Weights of a small mixture-of-experts language model, trained from scratch on English Wikipedia: 71.9M parameters, 368M tokens.
Below are experts of layer 10 (counted from 0) of a mixture-of-experts language model. Rows are named router (the router's row for the expert), up (a neuron's input weights, with its number), down (a neuron's output weights, with its number) and show model dimensions 256-319. Each number is 128 + 24 x the weight over its row's rms, rounded and kept within 0 to 255. Numbers have three digits each.
Before each expert's rows: "gets" lists some tokens that make up at least twice as much of what it gets as of all text. This comes from a sample of Wikipedia text that the model never trained on. Tokens count by the router's weight.

# expert 24
gets: " is", " of", " with", " are", " made", " for"
router:133114100141134097149167116124138142160133141101146112123101145134150088140103113135114103120144114138098136128097169127120099147100142168158160131148151099091125075174139107142138169141156132
up0:161104088095132114135157090093132125148143109106140122105125123136075155094119166151120135094156109145144123097115113126121127132102118132144104195088125121143084100183146126181117129117111125
down0:126162097109110140088128141127171126167130082140131141103085108143144105131110175134063126139129124099111130122097125130168104098161130105146114083118165183114132118106126112147143109084083154
up1:147131142094138140132128150158091119115113103101099127159121185119104121120144071121154159119115116157127174122157089106118167087175164147134140116131120158112133105130113163149124103113139125
down1:126107109166113107159151093129133082133136143121106124143115065146134127160130124150093173105126157115149118102113153103122133165144139066168136144141161119135094109149156085111122101139152116
up2:156140168127118117111128121130101126168108146138166169148111096091135106117121128156126137168129084137095145125115068092087131156120128168147114099098098104131121099146135122144163172137135163
down2:094112166114153132086156125116096141144161110085144143132134148152166171113150134162095144130124097124136146109176137085088105148127115058123117143131155156139155135120176138102143138129085158
up3:174123155088122155132106111129100127161133096110132124132109125107089093140111098127145104146102141126084150131103097118112110132157109153175152115173147144148130162091100117140131111151120119
down3:135171097108156146136125169147125147097104095152098139176119134141169100157125126139150134162113131135165128065149133108117121108114110169101178139147129130123119138101124121160107144113128190
up4:141098102104152145139143129132159118137119083121167164152119158130126108125136102139110115125085163144150085107122121121117092144086148136129121131123122154146121109102172106152126132098109155
down4:128144144128158136100119127141118113088099121133141189153138120125127127156108076155099137098153113129107163095095124095117139119130146137081169139135130157126146135135156110096149147142109099
up5:134100119137121121145107131118149173107156153107091111119153141154114127122103126136128089136152128167171110098090167185122124165073143131118156200159150092166121116160139130177116138146126130
down5:156142108135094117150121109170168114116099125166131150159149104127090163096103117096110132112151111162135161161180111141102092158096124165124121143133100132130113110146158171158157093153104129
up6:116123113149125126126117095150143118152112163120130114151098068112121158148160113109117132096119140132110105096149098117146131147135083096171143110125096160160117108119138125119132099097091071
down6:082132133113122152145157103089130135153104151122134112118169140154136152129141136132123148097121097144150118127168162120129116091122081111148104151102191114140121114122128123125153103163146137
up7:097127099154139146128148111122098127136097103137122078125117117118125138149099120101128138148109161145097126116139148151119110140134072101129147138109099119120117103145116142122119128068078130
down7:119122111117114165102107159135099110141150113140161076098114137135129099108131169105090143094136115160119123113157091118126101132165105093095120121100172124140124150143147132125171111098145090
up8:100131101146117077136146120112103117128175119134114133152113136132096134181088101141176139142143060101157078122117123125150080106110144108137142154124163126109121112112150146115134143135139166
down8:119133107086125099164116114101129121108156122124128141114124092133085129136106099131155145156126127135114097122074182140158110108111109188114147087166143112129139139146099125125170142094045134
up9:152149114160120144137126098114142148137151143101099129078153174156141109138162142149116196140133101117159130105158164146116126113122121133141135113116128138144096132140107091140126123124137113
down9:166163107173101125100133170092121140140137109128115115125123128142147137180100143106125136146128170124139154083163143110127138127134138168096141120163111167134160162144127116103119150150104161
up10:141133159133180105086151153138124084107142112142116160109122119115117174134143117124135099155132121152122099106148165107128100157079182088132138142139128121127105145100103119157089149128135119
down10:136108156081127116094142105099134097121141137081141195145132134104167162196137109122135107105145105156133120168117080091140178151138125175116103131138148132164151118130138126126141164073117108
up11:140114113156129108115165119118125130158140104129142138116112131097095125130127113154135139153123166103130160113124136138143105144139118119167155104100135087113105123114093155154158146145149144
down11:112142097097141153145104108103072157137157146090120107110131146148116105166162130151131124179142115118161159100137107124154160155133126141129076135108113102105089109148118117123141113138115151
up12:112147153112090095132160103112117113150126130119106090115133140113135135078168131150075138098154136143129132155109155104141077159116127190102124128104123119092165116138116117136155163098108134
down12:158173093132125132157118148093103079112151139136095100136161133115096139083138133109128148147131140114128124122120142129127111108139141170132103135086149176071152119138106122118104139104125107
up13:148131084131128119096147141130134120126143121129139139117113124118109134097108086140081158137112148071157143137123133102099122157087175121119073134159099123136119165122142146142146131140102114
down13:173149143118109146132163110135138140151167142137160121121099113150123085130145120136053128125127112137120142122077118135135126101124073167131117108113142149111116116173169129171112145135144105
up14:136099115126143156111145109167164144129147089074093132153143145123118127137106141139158092141157133112142130130133138139128147162089095120135135121140109151121128135135120110127152145107144081
down14:131145132086185115088116134072104106086159160116124098129152101145124095159139128078123124112099108137169096103185111132090121100075154137158127103097150089118153164111112141074125173134186168
up15:110123090105106140122154139084147114113134114131147077094133143123151143103071115147202144142126137124112121102123136145093112146157115158118163141135122102134137133137173095082151135142088140
down15:127107154135141110110124116147074112111129084131114102093151151101136109122110107129123111133129103099134122108089132137107108138131087119107096178149091154109133151176080096116133114125141192
up16:141151106127144080152141114116122148139114146086110134147120112119106175123129161138131087103171143146136109124135187115151101096131155110154127121174168131122117123142157131137106112130130094
down16:112126112124167149141163100160116120093140123169100113120129121153116161113145118113097107159153077098145122129108078130092107145097129154163143097091086186099145115148116164131137165112125161
up17:141143069157152104132124141115139157159134144147093128092127151129090133117113114115106099142119120069104121159174133066165134104108124166165084123139120111116102123129131119134137132111100141
down17:109151111133103129137169131114159100089152167130100134121151123143113151101143117112143167146132127118150154137189124094116137143140108174140116110121092139144184130088099091157147133105089153
up18:152131143125127131131160110133161163137104134132179138128086120162145114114136104117132134137114174120147113161126117108162126116147116093122172152129170121108100091136117122111115148119101130
down18:135151158152129163176122089111126095139100133129149115133126114209107137123150093147130149123124107145107123158119127170149163147133116168147117110116096086139131141124158103136115090147126092
up19:119128090162131117164172123131124135138108177096117115132139133154122098103144138089154154067076143141120176134139128125133115139092196096136163112152113141165158120105124134116127189070136120
down19:081153089142107130180167142122119131110106155145148113123103101135119144151144159149105143110135117091156135145095179119176152090149175103138155120156124143164126146148142115152071122148161074
up20:071138157139113111142106089120112167117153110157122104130118159129084155148125129143107122134168134131163134115140135117081091102122153133127131173134172122136140121155159110159094188137122135
down20:168112153109136113106081125132163109154134135115167134142139152131130142140157120135075151126126107106106131140128124158138140120049127147179125152122114127101091078161114154155133122101100131
up21:093141104125148103095108105121102137115090106119092118116133118111174131105111156149076121087142158138102086132103172160140121143127125167121104095117137092095101078104130084140117122164151129
down21:155147062145122103114131131162137118153090095169094152134129103111138125139118077103136155153091153140167113124148124127167133156161149170109142098081109089112091164085095123105126130106121161
up22:119153110126118122132138154144132130110121117140104153169115124137119110139137095140165119113145132154118143149127116104120098136153202140138143142130123087074125103159113140143162176139076113
down22:169124153107186167113113109131101143145089123126142111135124160141114115171128126159124087148148184124144122135149105113123141122096141133129188127176112127149119076098111130091125133082125124